From a checkpoint of a small mixture-of-experts model trained on Wikipedia: vocabulary 17059, 40 experts in each of 10 layers.
Below are experts of layer 3 (counted from 0) of a mixture-of-experts language model. Rows are named router (the router's row for the expert), up (a neuron's input weights, with its number) and show model dimensions 0-255. Each number is 500 + 40 x the weight over its row's rms, rounded and kept within 0 to 999. Numbers have three digits each.
After each expert's rows: "gets" lists some tokens that make up at least twice as much of what it gets as of all text. This comes from a sample of Wikipedia text that the model never trained on. Tokens count by the router's weight.

# expert 23
router:502523491533517542500526499468534471474446491432496487585477567478482507426468544516530520509505486519537488515561479508500535453496491451532490420426439517471461493552477520534530552523415496484464470483565453581485498464506521474521491482565628479473481460510448486506493538485435504486494539493537459488508486500431469519509399530526506503493498483449463497431542588463493447501515500571547500509429520563561492483487531474491538514485514431468492538513526485482548504501491487468526513484441535486500479511468541521482546572503447487611468600540469521415436561432529541496477551478514488518575517482513563477521510529527457466488587487554519488491507512400414436495494484471501585484454433486565503527555504446378479507527511447544464520542477578560519537484541491
up0:451511498503559506464505436511568474495516512497476551442561459527523463506436512538484553536481472520470518481518450517545554464581514458517441481602462509555523512429463563480539592515488510481463552506512473475505536492471511462459520546556486520394504535521491577468507488487452521470495492465489465476475503522528465500475518491553537503549471506547478583582480512493452461484436496526469444502518470495510549565538497481486515479447544482508539497530499441553496572429521552462497492615524539491463427474493493463521505523532462466534536544520475501457550519532408469514447443425535488564458514525497449476465543536433495527414553461565419487542498528460507464557452436510509479423489519537375460507518450527533475497576491453509582525505591505500554478468479504
up1:494508523471553531470462522511501519473539526491429559549474527476459534504519533594594437512546500506460460480535456512545490547523454466512424501550449541516538481462515539501529533609478470467508507555550520524465426569487519413420520540546544481469453470486496431418491476444466479473513476506505568561477540472436552497525526502479542598532456503453533531537522474515479529526459463511520421483454580439512460450459460436515585486494504477523514511441461532500487497469454487548599491443484539585471484463451492434501474544404519427621510537539473549506506526435501529461604462506503459487505490476488524519498535489487485446578477466529476460519477544493511506523514516467493495486522515469494503563550514514453469533537500484516444550538490481464417539519499454
gets: " ", " (", "°", " 0", " /", "|"

# expert 32
router:511564497548525543492455560525499556440547471551525554483487505464591574602540465435519508525538518543432472551484473543536489479556494453499517530479522493445474450535513538464549472493541543543506492481466491414564436482470528461492498460451468501467422524532445405556507467476572591471497558489479514584431563535446548545507532524519457451551473526429443533533489501532467401476463406490529458491476497531537479513457459507527478488520549507480511483494568486477524481579514502518522470438539492542478410538421525480529504506455547438510514539506486594572524461475456455521482544523547463533482463432492490534566577505498499505464444520539547475511457541495486506475483493509478536463477547481486454494490520535472599493457498433482480478475505491463460428486506476
up1:469488507545476562525532499488504564425456492550580490511580432524592553543468435438504499495507507562515518507477493465495483464508568385507478530467558494529466449503481522479464542502544566549507554465501523486455513508458495539514474512580469545496464508484481517520417531495514574454466523440501515506493503535509461552513467505521482498473493496416472481464508486547496472493466457553504469524446507550527557470550471578536437501402480456522474511450517473519433453516503411455549529530450437529568486444535579505468504498505592536465508458459446559531500478481465525432452574456486590505534469581470513467574473462572444475475464425463479563494482484444485546426504543529504500462517521454527511528494462498519576514527497479476559531511552529502470552431474517
up2:406587495490470515522457479462508507519530493473589477532541559511485548528481441532498496445529490491495542478508494502509490416559498419455500528501540528519516452428483495499512485484502500511550452431491551452507512499484452520520498565579500553457534506540503452523589514524502518512509455574459451491501455499529519544521490466492543496469498623522428526485551515549493517515527513544475505442491542548486528472471471476496416466452550461471525512501477477497480469464467491528509516426431514476472513546471542455520560555599502444440564465577488601486545444507512453568531520438474376543423525511449489503486555506511488465475466611464491459516481504489463503495451480504545502527460503563516435465462440550525555465429510470519438555548541439562533535493528492
gets: " and", " S", " K", " G", " P", " B"

# expert 25
router:528482493457529469446476527522489483582514537540490449517524533530466486465384599479494572487510448479484513544498458462462499557592461467511467470437560476563471486526511519501530538536562504453469522500508452548540489510533535461559497516564551502476486550572515528453484606584478428521518489423511478503515499424500484462513497484538536483449532528484426492571510478454538498512428522490475510477372537480548480536596504481517507458556515571530411572483501530512462509527451591493508457569466489480492499478488456513452516525480497470510490509441464439486528515516499540475461402499471419496471485557448493484507486488605495460517486431549530437507494443481397488443523530477459540493583518500512489512499489517486475501520504514508498540457534533475460524556560523
up0:487514562501525501529489528469478456518553483505503479504505432591507453471483475552451484510559514492539557433510523492441571468506488465561516441468488512515451424451500558522478483495529464491471478527442506531482548462450586493507564502461548512542515550454510485413454611557501477514472514490497540488500508441496500531617475504459476442573484510460468472594454483528447477464482475506491540595584505468474529450593515494508537545549469528536486482535512567451501567401541541429528515485470525477479567515515489529539465420500531507569477581451512464496563546495532517499520491521514525436500458533452470512402471470461490451458448522550516438521530484476434539497480494470526527439494497507465467550546436534495472501548486509538396509500490536527456487534514431
up1:553386482496464515501470497451462526429516500466524395473531562528470444499478505523509540496490488433554484416460520467476562475518491507516426475466476491512486510568522523472526535499488449474527505498453386526491522514390531526544476523479528518570517472482490539507526521474509453497504469499510451513504441488495563447478487466507500465404561489519589540513566538496486509560568482557529555462541509425485482552449450512474569478562390456568562509470481550469475525512500503458503464514509450479531513410482454559506507481544558492480501532545477468403513566541502473514516485479467513546503553539483518535550535458468508556491516509451536513419453488502616549479503540564529548546518516441516536459522519508468424517518560534559492461539484469509500444534453468
gets: " in", " on", " population", " per", " m", " born"

# expert 26
router:458487509501490443478533511506463505513484576469434401482428531502432513523484463607500497467499523492537490470399526471386502532502482558485466454547570487525495501503506491433419567462497509528470469487584585488518509498464560497450480547467487512470414521435559516501478443516605544445511467497401489460552502486582487551525524448531505568461500466547514469477506435529568510537502500428453503463518530501493479522533514500445491524460528472518434473485493517493518475514456457520495541506572454533517509479558520462495460485499585487452465491494522469515557509465553486560548512493543553453547485513481465445459450556531513539520423583573558593535537533506513483502473453537475554565452493527475513500482427514485433548537499531544514495470502550494445528486478512
up0:553597540588501479517463506524513523472487477483478543492537507484548518517580453532496466515522556490458464419497580505411465565440474487520475510521491438508500524537494486575436491470508462529434492514585514470462485493503478484416559537475476460478527475423471484531479503469587456493507555474513452553552517519527553479522501499463520523379500489432560497530440559491615497556553506530552572542489511524523457494493467484538441505509518552511359491468492443496462493523476455520509535493513545490483455461479509479503457449560537514535464498557463505588467481505503480513468414524552554521456451499440488491486499537470513515498557546538451500521463517507540568440492455533424549551428517512504419518522540465478444547521473522425514502515489522440507492451516474
up1:501444498471495446551462501510526511513484468463519434538523570518468481475535474555586513489560473495495498501468490479517500526475529469567492500520477465571527487491427477463537563484549513540527507414579564509494585465443576534495546596533534534490525437511551489438497446480496457476479424481484522569497475496480499509486498482474514506482549516497653482533479491521507495464508470489463511474551473432475450425562490574489430572470476589533526501501572486500508539531494494478546452444599491546425425527493431502547422553494483532429479500504512494523477471485465497473552483505510540477541441548515525533490523500445488472509433533525571486515491480499491476563517429564483528449459448488504587545485402545479424479542475491427488523500481510517482474451527451
gets: "s", "ers", " team", "es", " League", "ans"

# expert 22
router:493455405511435473528558494509550430483513493448517449438494469430520508496442551483553580532481564511456475497481540440453538455475574548457572491522531501481520510444531531506474519488426502444464490511549436550528486563482459471532513456444548452458562497445492530523540543474563504481498504462528523510541540495498488544440538557516493549507475537477435458532554511438588475483471587508524417540499516466497509496584530395428528522526539527500518465472471527406542554487442506522458533528519490480447526468553551500497479537543469585474520443496567456523488529501500479441508466532495555538532480507544521510521481531466472497474551520422502479521505521406447476529488502511609492468398547485494504490542514455522462477501501439488540471485485465542500556568539429
up1:491459479539444488534501485392549470505472539498533506484467572491522440542526496506492522528532516553452517511444529430525478451576541506532518515499429560493535498493509568518478500516500549575492467495470480511446517553500506643515538490457429515512506507409490501510499451510489455499522430486498532532502466428474476479472494507467533513514434453480499521454512460486437590501493499553539413463532479466522493452584484423485476541560541486490568528470494475448490514492514518492481470430509489479512486494515451452463416498529487402559473500502529545516505453479519446565495471494447566555509554460526544495515553571558424393482543560515523496564533527489540459489503526533530454476503528544456438527522523551527412560463506448526474550509497508465430600470567506
up2:481496450508557489553461508506502502467541479464589552478433524510518463518467554520539550543478599503558475508525563475464473518500538512529532459406556535517461478399476440488536526530475570441516506518540532496497521474444524448537499527461485492460471499451500472533430465537397503537456503509512515493535508491562522555513530540526517549505499499514569434500567506459505521484524489476494420505534456479512516493518485475494481492527506431430480500488504449460527516480461432514546468510501491512475494442561458487517458476494460519476500451493551434528528570419423459477443417466521456523551468435489525538482445456441580485486532524472506486531498457509579518554477442569466408489541473539468512446521554465558573516464487499525562529468525498553540613614553523
gets: "er", "th", "y", " first", " second", "en"

# expert 27
router:465500506467509484421493472479482497540512472529491520448478520439497497530531458522466460479554441516438563483514498585545446477524498404540448553570551556572503487484471512489475445516514543558469491553521540567450521455494522539560529552500566456537570496486471446504486501473568496527399507563498508490435515426535492535531459519503500459467524498470516485570493494563398550466503473559519466493499501541414458462646516513487447519491483597479454512471485463561474463475524505517468486493532621486507511471467474482485514527474585547485511518526477502517503434531430491484485453428527496486461454456497426558464546532593554482514533472472492492542507571545476507490523415499555528466505541478509501453487540524501519470507472478430485460519465535463574470504506443
up0:518526490479523508528492488555468505473464531487501536576495573500493452585532522488446480470543515562551486421531442498489519532506488519550486462552478404480526526507495548534521508534559521488454525532457563571490479482488442486447427452559511548465487447406494518533536542511420520467536511406530467442481546490514406563455552507525604486493565534476556496452427533411571512522536510487509477463515500475494574536502486508452517509432509573473523492449529507515452507423473452491561496436523481456491527517563492488509524543455496488495557492492505441502484505466495535532517478515546449517447559456507443524505503563591441532517425505545489499496505390539447513545463502483476524453507471465475471581496494591511461569539431449514531483482445436486521507490519484
up1:506461521489465537563514503459527512480559416559427458493444460484464462430466534521526486458524461484541534521572470530427516512511488426502428506534496525526475533502483502459501460552527480532447464520481519552418466507563503472515525430561487426492521478432464474535520495519549478511460460459505516473478545516472491528530498508533534465526530450433544528546540479553492497453522500541522491543535519480479425493527495515515533565559449465499536462490511525450551520530485495457550612570574548521560463511522460507502464578478574479518488471485477591584530484537530480553489529530511461459509492519466658400453501539473469513489487507520500503527562515491439473497439487490517525518498492431455494476501468493544492554521424474485416563500432473504500412556423432
gets: " to", " with", " in", " by", " from", " at"

# expert 21
router:550493486461557500585532402535507529472508509506475568504466504535410534453447551465452511484573509531474543519526526496521503468550511544521433573539519465528529513530458488464477402471511525533455544461512590462509493523472490474500489550487591469499439424538479472472481364513541452492439478488536536570472497600455467501480473480507452560466525506467449526500532545470523528537492543500475509485508495515497376516531528493483430508550509513583504525537457416535525520526537501478475524498522470541502464512418469463587432509537460513535488573479475513589473534484493453572448501436486457495477534542458503487585456461489491574555535470496518519516566486459469512553532474456450530463488487456581530468506469514471508516447443501531451500519510492523541503445477465
up0:517603526450525541490470544469470505540450466501535566517425571626484575520535494479544530579480519481500533511514486501517473481519490462551426479462573461573539432438530484542555533486490518478483481423526579512463571483407506512518468497611545498537497489573487393494518448549536513461515520456566450493465530568469534406526455495428490531520553445506552461578526526516540536541526497526486477556448502490459455494510553467484480510490433516520522525451472499503452549490382428496562453476439509536492515508495444537465485457521504443522503490431491485528454546502474540463500470428498483503454516487498539524508486522475477489552511520494434512522439511502482522509517484544505478464482437483526510477544433444434448487541503474504442481493512561498533535503471551
up1:527432465502505504468483510537485540496502387464444494477502481478488445572507536541470500529503509545391522520490478545485425520496497508504491519573500517506504507459547446517543400466490483526500573388499478483508496485467495440540551488474488526469531502479491467513461470525535540513461558497503500450464473579542471526533512464435585499460566442542549554454503538524475488536537471552494466453504518550500543507460605453477451537575482501474525492497515528468477534495534469516538455500453597502481471538430448456513527498450539472560465512499578513477536494532470507566515552526520526495385496463482540525419529478458508569411584502466457491505562560438500510525601541493480515445493484520436605526482495504580532564506491506468460469459493520480521529475474436
gets: ":", " |", "s:", " –", " by:", " -"

# expert 29
router:581438559491457478528521503445580492463490501463488491502510478508421414501482497487505474620534442481560548518535502463529477538454525480585495483575523491458501494467514487543496522435511579481594626556512496499467537517521495519525476504460445556430508516509471598552549548503415449510444527484502485543495479405484529537525483465399534511442570542518592420532512533510493467519487488547481533544481561507472494475475419505495410516485512543520540492504482453503493560505489470470518507487485504519480482449509502478531531494452468541558520513490408526495501509486533555477483550481512509495463542490515518495577463470419442410446473574493474505437523494490511439440481487505533469473470480589501434562479465508500446499498503548481508561476563525480512504453499524
up1:467516543519514495445408494510420519466509534457472487558499506517498468573406420456506507437499470514453497521497388434467492483498493443555496500446467488491539530403446477607584508474526470481557493446574472515501466512462431524544488477541512566504546556526533523498508511488447403579421494536483573488479576447494547498569458496433500446500519475491522469503513532505472491530520526462498514420532544498566554487443447431510406476457508492507500584536507397582431501512543519490539506456580521542542520448483500495564522529534495443466489468533499537542494452506507497489581457528575439526436547506489470521473528492526486512538512497524512534503497539463509501473459532485481550560489519489535431456511547543504504477549527521539495473560535506499521484490492492
up2:520474474436542521465540524489498484507496492498552475486382534569450478439481548439454513503427476437544497510481540477516423547493422453464478459604518449518464585534478447536522430492532537440517595537507470506480516516464515550481503453566423560563528475480507515426478512496530471503405427520517570548480548474516469543526507492480484484494618464475523566465508530503499516525480480502486438460523498542485504471555556464509517534513537486478494490461468529465550525464486555533522520527488525428504508498474503465498490523483505536586559478496465513575375474499515546516592495435536487412561505592440496487461502506428497499480559499450439456540525521485546483536483485511495471538472507483469544487585483525459566508481446555524536500509456500545517473545491498
gets: "r", "c", "l", "ar", "b", "in"

# expert 19
router:450546534498438534530439426516463484586507451488511486483481563461526519575494511548514489548481547499486537449502497521562462443408455434514444512527453486589496462518434474552506478468465558484512483547464498493493492429474545556510517496443499451445557520625557494535459511488500457535522500525544447468461514417477486494463545527443527432525451561537518507428527549496501512473512597539468554503536523537565446496587524483480491497432529526502514528533513409595506468419537531586489427491517508483562518492511452530499462525542518480494497526474503538536490495487448553476582505488508473403532503456477451536475516499462530515435542510485513485485495442461524491548494546511449436509558463466577581554417476497493495458480500540504462525495484485455484497505536479
up0:434507501475504574517521486527484502469485473560468533517472474468497456513444516469512512461489467420433512469559485504515530487448553501454478458466516506527459534510464417486493416528532561452457533500532532516495567521447495521498519467526471497527485469552537532464535543525467472445481504481548487485484522537560529534546479448455508487477455511436480547584454527475582611485474490498545511508536496452481517549485567568543554503498461491559497521492485521521478513538397517557484521505566546505576501505493424514516493522536508510511458537404426477536620496465486502508422529413545486573431525496475517478575532598472469477528488557492519434584507451483449486516490461502448501484548487439403515478527495460560515489527504424409457484522502532457562444530494545
up1:503461455509558578502527521512455465538491537497499480464490509496425546459536562547451492462485454531400424538503445477467485485518499510448570538446514510595494532464469588507504446514503494523481411465513508530457463532445522536544495553498575458469517586450523473499445488414556548444466495585466502425480508555582517507503564513531519472471485532496501461523500587452449589546501584478496523509560510484433494513473531511560508528483516489491515546559605483535576534478467507540515458504485546519500552477414397483472481559539553489503533480390446483477476521468465487532476457448527475461444457534520540452453522572524495452511536495413468548496510506486509524489491491477514508517550523492472552558460498461487520499452511495531491490500447522442456516481534504
gets: " is", " and", " was", " that", " are", " which"

# expert 18
router:510528461523573503547492472497515511472531534504633469576415558559526561520479530477570540541462516480547468569537450516476547515496550429538479461462522515521461487534499520476405491501425493545517547485521464540557496470599536463519453549524517522488464463481498484463510397421526516451536587519521522491452469495458464461504516496529486532449487471524498521559452509420527471585537449462496504414442509465522473548503521440426526450539494576534440523475560529488478505482487497500435494538501438418479418566524471506526457518486470469507513489471460484527602504517464481511541507479476460522480527510506533476542520590529517490447452592597489464500502533550494492479504470404472518516434451536522531486456465471451458515498505499545516546514510513452494492504448497
up2:528524482450438479496503504497546502454486515520485500508565494575508586501508550498498502446487499501567482454528398501513565520550536451559482489479465480544506510485500522488512487477497524492446540482478451493609462513523537493542444496542503526483494508485500509465528530556553536480446601467532424517495466594441482483486473478632523518422444446458500521494501469493525497565494438519461487470427497467465468486523555517500477525486492550507445535524528515498499476520503469406518571500590405462518458521476495498538549453408573521432608480584514571475517496481505520522534516554560503451547471477500473485510535553533536484457544502518460571483537525514463462447560488390477510495527393462489516474499533488490466452507505495562445543472520498513479488442440442
up3:516501496512543497527494528509495522469518455544516524481510504469505472480554424496460524532495432484533489522560517525623404582437485485506510543532497492494512520533481464511556457488535421585533501455505554515450502562503498425451524526445445538531529577547453454489603460484535512512543556529548520532524563540511426560531513493469477431429472489427476484459502495454501573493523534506503464511569527443445478454510553458510568545517535489519466535505487517503502527528467447481475508436516523533464476520585433493523527501533572521465442494467487507458529511471496501562466452567507506493451393510526441445455549467485385499523515533469575514577471499528506454458401461525598428475509479483517518560520477488493510510462451511480466489468468443459502503556503485
gets: " |", " C", " L", " M", " D", " P"

# expert 12
router:441460500528449483510546522555505528486433488550490494515475489493516480478534554486513510472486435486478439503517492466436549413579479464545537487453538487604555483538478425537540481458445494467487525460507431562486614536525427492542510530454417540507474520489547433539445482536420457468514558564560525513486458519498529470492571548487467430453539517573547605498515508495536488508529437495517461515504504490507488524551437529599484497501518471554461510582492547616498498496489447505476515555390495527464499525403591470543492486525488479556535504508509550481517460480538454516481464514514499462556491447462532503488498529529473504488490428462494512467477474571529516523488539469456565466557493440425516558546493458505509516491528493497509517438473469506425468469481491
up1:451483414557485437517499485427505511506454484499405483589403477431512520511454572445471462485488534514530520577518483478487450506490459527563431552497548538530498546536503581531572513489422501438486467566634504545474496532447489510464543516510484489544511565471497515593455552557473422545585536454460534495460471492501451505551524503525484502499488528501510521505482526475494506528486456472504479512395553469488449511541484535548520526504476488532493501431516514512508480503488495482533508477516493554477491498520461488495477442518460409525497592483570525493560478529532526494507524516475487491456508501516522475529448494491456423507409448522448494475471581540590517521485470516497463456514503485432558468491451454545508504512487482550453532453527395513504572602509536
up2:517516472466501516508639505482436523417544544476534457465521495567467393517502459464432452481523488483510448481492503483464432489468536504537634452475514535488511550527533488477510474458454438509546515480540467469548554468503515499467549456499435503520510483519509540511516546411575512497530503443439588549549518511452517474656469545509520562448493508500523506494489486456450501552490520536514531476450490460525489459401533472507539537481450510575446477502545517437549528496507529501465443564438459481476499486467435468491522469451598574485551451538502482465493549443575518504493508480542480480553438557574499566494464515514516510491477551489502524519499461541511516413491498493536504512460479468511443482517470448495490476547527518521509486526559551500408507481493498
gets: " a", " an", " A", "A", " one", " two"

# expert 6
router:499508482380464492460554495519505516455550489567541459497515515434469547488438548534559483519523550477524508556593512472517491499488506435548514487474475479490553475502493457494525488453553523420460502523530460462510486485571502466527473513549565525518520470596484407460533473445528537491526506475584528546493504545499503526533500546537467645574446510441532487608490417506438516471524490579519489494437482482503532461442489529511569501415502491507447458510519500529525507461507433515515478454510401543519486533520480527475499500476461467522472608468519473481440459464480495520467506546580493449503481474539514495539461416406587499520511529486532484496590498545517520498460548420451458480472522531507457561491476478531429504480496491449500474519525497514545521520456467
up0:485488553462517499426481541506467472551537589485531617515500500446421533512457517446549480505558516422528434493489480472500556450463434534486526518470490414496463497575466460485477543458471468479545468468530505475467423471541539520436487604489535490499407473557488546486475525495489552507520500460536548580526531563503526518550506462496487544441472481466561564492451506488533483515560469462498509472446527477493449552507526518497546549523465555532514513468497349478537545511486480436443483535512514456464501477514501495506510468520475464514532489503540495496518443532511419441517489464533592505433450508555538487483498537578504541394490539507487551467549418466517526499512531540441511491508465552577419539470484540456464492499548589522484562501521463490510491499495481
up1:532537561473508511460543470502526467497494468507470576504482512511398573535487477471474485492554534477533581519472486517522474498525427507549472499523481488478506552476510467506478518518481560460522517562429552528483516460540546528548471546445532474540509492499542513496503477421562490463458467464493484514412586477474516533503502504527484579535538462498506553457568520587467502513534440573475497518450515484519500503450504485475551486574491540494460424526441447527560465521489411534521500407507469496520479563489449511509548477458507502527504604486374489538448492408478533531486505526588518518384469501496514488436534472494449466518500552497479492442492515463509485476564528491524496477432517511584500544607451484532499538482476460513418521481560447519500425462438554
gets: "-", "|", ";", " •", "=", " -"

# expert 31
router:503597528567466509519474568510482494534443475500545563456517532526480494473549498449437489464456521453514484395477525454511470464615408487492481472506463491508519501513466502497449465455485485531592484492421434510473558472524565554513529491503490472515520497510469473490457491505592478443478513512555529540509526440472512457480537470482511613509463493510419566528517447504535566540535526552480479512499465526484470485662466433536486512458475523493526564522460465556447498506453483502506477430525479472539531543597528446521489537473562540538431499526504472557460433557530541538506467494475565541480576457499458527495572493463509557491502433596476477521519514522534529430486498481506478542474509533517414488517489455450519516474500458461471464485502452492467510461528461
up0:516443446589493494536504498541526497554474410465490576445474490496578512556418561482522507556514470489497444491413476523530546531487480494410538454509474492527538468574482482556542528538487496495428443508532496504448569541466444493438519458476512537454496523482538522491479514526414455507513532501600498552546490437464447476424446487507582492527496443483476474478471463518449524521542574500476497497594490517566457550479441484482517493480492482496511534486534516427452486509507466467550497497471503453552522477501475476610390502400511569518467504518522525515511556540588529536471489498517498529468565505470508477474520549514498553430535456511493457439468450458498522599536519499453464511579437522455480499520549491504519502588510457463505519503503525569482492487547538
up1:530520514519450490530577432505539566514459518466463533483498492512511628508485493480515528531403531449469501432519555493460484469540502498511535442509481482506476481562513513538562488520493491462484516465453536465562519526492480483405504500445471433460503579481502509521579481474555503486519588441437509517438484528413569497531420426516517555519480558523594504439509435559565435442505506513547503490494472489525496537485479518442488548487505437529527559479465502460510523515459476476443511471460420498524536451553586433495521494437576548478431430518535506591511530541516547446508494504483502489519531487510447473516478490503453558492511541577481525452504517567548490447416547542504468491438530490524426518473484549530511553536504486507496507448491538521495518403465541
gets: " was", " as", " he", "ed", " became", " He"

# expert 33
router:551483442516522490540473454476517493462465513539561527498446476519484430434552504495423471529445492499553484528504552446499463484547517533468500520439544486496511481497521509500560516559588488451513496549414449508447499396416573504524524531431543548470531520407425509537481509461590497563521484533545502483446437483530540491452524519566459554539510506539490507514508529438446517410545424575514526557474433551480519522649463518481480471524481357525519551539479504440477524558509457482535443503435494506539508531525486524576508503521491511549528497464461473483549471503490484535483536477456505557531476473549446539479510473467519521555553418545534487499487443512496503454440431593487477482488499506498560487513498508523481491504488514490520499468466488491496472556491540
up0:517427482501496539494561515505472491505576517492524496466551533520565448568524511567561436416477567562501514439494560501504527451501579525546516521461489534549450464512537516446549507479531569470512560448427549529484438540456460511501534442460522498494551497476445473508469499485510502498411463513526523465466486512494538543414490549490474433536506479540493597479575484471488518496526457481510473477501462437495476491608438444448554531549496517501489488495562555523517506508545505451581446522501474478496468579504485480572502502521420477474491542462457480527473409462498457517542440508521426512456483460489471486573524505459538423523485504443501538549448579517462464581467475555520515541439534494490557484533551550480518459403502506518445479517542457463521541494468437
up1:564580508442484529486548470508459454477463587519489455486421526457505492455429553543450472593537452473468479469517525507442430505478498479466477508527472507521536539491490492458506503429524516504539458477544531543518603428423532521503476457555574426481478478491449491472526515465562491547517470450527532478508501513527559524519492566476492538514593541449494515552472475500593579507391563561500469512556496536498563492530513457463488538452448500480442543473477517550483461526497442534502561474487533527516526467480480498513528497507450532502442587459540515504433434390482444526527517447573453521491470568477496556476515469486557517514537514489457584540502551550458500446529503449432484515450473533473547532497445508476447511541498467521463570455507455469509491477524533
gets: " in", " In", " on", "In", " January", " October"

# expert 35
router:423516539477476499451601505531531501569610471529525553474538550488469532523518540488518469516483492520549498371451530527418490453546509488501484500468441466530504403429444502485558496524481491506499535478500403479524337561560529541579497499461508504453481599409511474480518510505403499435448501479514484489516465532461542489457519523469499530513567507452481524493445588468524498492517496566510456483504520520428502501540533554474565518500436557563578426525547472402549445503512451486486511513470481499461474489508462457542519494533496544491509521491499494484519543489496462524494491539529472524484495472463509476490513476460487514568517419458460547527521549522492499538473523540453512491526559516475500506470562528476489546531553539535529455428486509448448554516541497
up0:504476470496478418560435563559522471543505522514566490440443518523472492497492500484476585561526524494611523481475493520493466518493416498501435540522449427445486478484471440417514485457533521536455504618462538484457545456506522531532507484447493464477488535449533475499451481499521482527478410459517507458487472555537506522441504510533488440488446473495486457415531554524520507444468500414482482480485472551481477528514538506509519472493498450585561529505473543514539507513575552556564556489520451531454558454460545526491520397541547451484551543506523554472481541470424455489503464500544450515530553527492481477519472468428433561546476426521564538550574510507577574538507520579511521496517447510533505583506516502456463481470406497504524442503502517498492512462493518
up1:433468421476492517509508489481519494592451551466488515490500472510482468435510543547413543501444514450489538473536455467508496489483517454527537475436524500542503447498512515524495458491563530486564544444546548523481458494449478521512570427580453454539582509462510509499433562521577466538532491422519463440436466483505494606521513536455523487572476491498493466475457514453526512418400527497519517543578494494524511510548556514493547456413446462502527551519487502504505521429497446520583533496450571574534478470554528536488396508541479594533502467450478454457460521546483547495505442495508501459544568509519477500408531549468517555492561438532534519489507486493456553481457463531488494554489469425471482499507526485474508493468544451531491599516468538537492529483503506
gets: " the", " The", " his", "'s", "The", " their"

# expert 30
router:563461562485563485548512516484552524520498444526504459544535463420493419485466547410503469515457524507475561461512518490572481512524499512448576527519444548523501484529575514531455482464509526468501427476460551478416481518500517520515506516468440452496529499582494429553511489533520542558525454474443504482537480548422522573427536451510505437485507432524521521513542453492497461460434505474470506535505500473448466603443516467530506487519532493479461479535499559510505490477464541490482602502501457468427518506551457457575461487543534509542566571488484459520585530564530506477433554572528556451515462539468492500444453489482474435513473589533542482487522506561545492506482488451591467417417469527500512514473497550527548542498434481497478457441481490533483435529493542
up1:485489453497479498485516485554507498507472449458462406470527518461467389543511496511486608529454544478440528425451506517454562512518510532412543511542444538497514538526510526467473508522490469499454560570405493580584638509448494483492459482544436526491544479500448512438545487579468571546483488485466489428431489525516543461480510531452525484503545504571556516591608524507463486443464512470464430475562491525482512486512455567450486484563481492503488530459522594451460540515475516517476522502536496482522513462511467518465449505503426504504525499537502502516472535538515505544481585485467507546547531528495507437542486508472506483521539543530458571435494482487478545493482495444538416437507457480507500526486448458529469496543560466528546465458485510590465483503467507
up2:513562505545532475576474420446485469559546462543519540489472514463504551512538488512428536458505513466439470451447446497521486413486499498505506505606483464531462509536493429503458499492516435515492504471522473441496577514502503539463494503523437534536479499499529458491435547525513459461432539497534531444454459489521481516545504498501531478564492509484468490500539471560640468472486539432503477477540515495573545464462475413520526514534473422500540546515546517434502515491475519566491543529485522507426555438514470519489445505483570532490465503518412415536498580505506538537527506511515469533500484480565485505443531500453495530540459460536491574483413491537581460520470530495581568524569473470407503433532550435519581454516441499431461528470548543496519530502472479
gets: "al", "an", "ian", "ic", " and", "on"

# expert 1
router:531478462485509513524549405541493491466458502532466490494574461473381487433515492569493443427541559515506524532527503489499471555475501462523550538475561500477472504480474445515522432496368504455513545450569443467477486517559550500506490557461526462519499525537465601531475455435567540439489511447523527473481504527491491510556530484425443512507503528468443549452450550494471469545538421523543491518489519465536463509511540480513504524426500525400503566543485535512519528527488471547488567513480492552429489576426537531523571501500474477557479454493517483509576498549489535540425544433463467485455477503467501502501444532501467514556415498566516492532476542484525504536500463471456515588497527499476515484543442543485455537360531535519501507518540500491475519524566498
up1:485508511447494550496500446471509450519381567541541518484479535514457497462485530451473568545454505535503503407428530475543487520482543522543504503502549467528515488503430555460501558502477553469528524498471479565526463489499559537479524471567532506570460543498449573564417550491540548507512485558456510518524508456480462555559493467555527448442521456443434560520479510488468455477437503426509504599394504541572477445516409459490531536519515485508440454520530511543533538515547482459525507559489493457500448564465494514469500543540514514565456479478445490509481437484515491497471548524436490496573499456506443482476544563555508472510460502507527532454493485507517554528452503522483537483471471463505513487435431417592573500405472468478557559478504511521480505533508584
up2:499496459522479531491555515561518458568420540497558427512467543494507548511430485532502545448455494464515433509516543490474509584584487471563536474496534538534471453490474578544466523504519470517496423495449491539556497464517471493536469491483492494527514444515510479475493497398557462412516482435508595522516532522477463484501429560521493509403440539515515486575485471458554580513426550517502451469495515492477526550553424547499476451511499487464451490479470580526529502440460557487464498533493498468476500559493447488540440501531470503500465503438462561458489602540499487522502455589563544554502453575464512412521467499547418486466477480516495524517534473421525476583516533519470511505518499481464519440491455420593498462516563467508528532542499515525532490540482510
gets: " |", " 0", ";", " 1", " 2", " 3"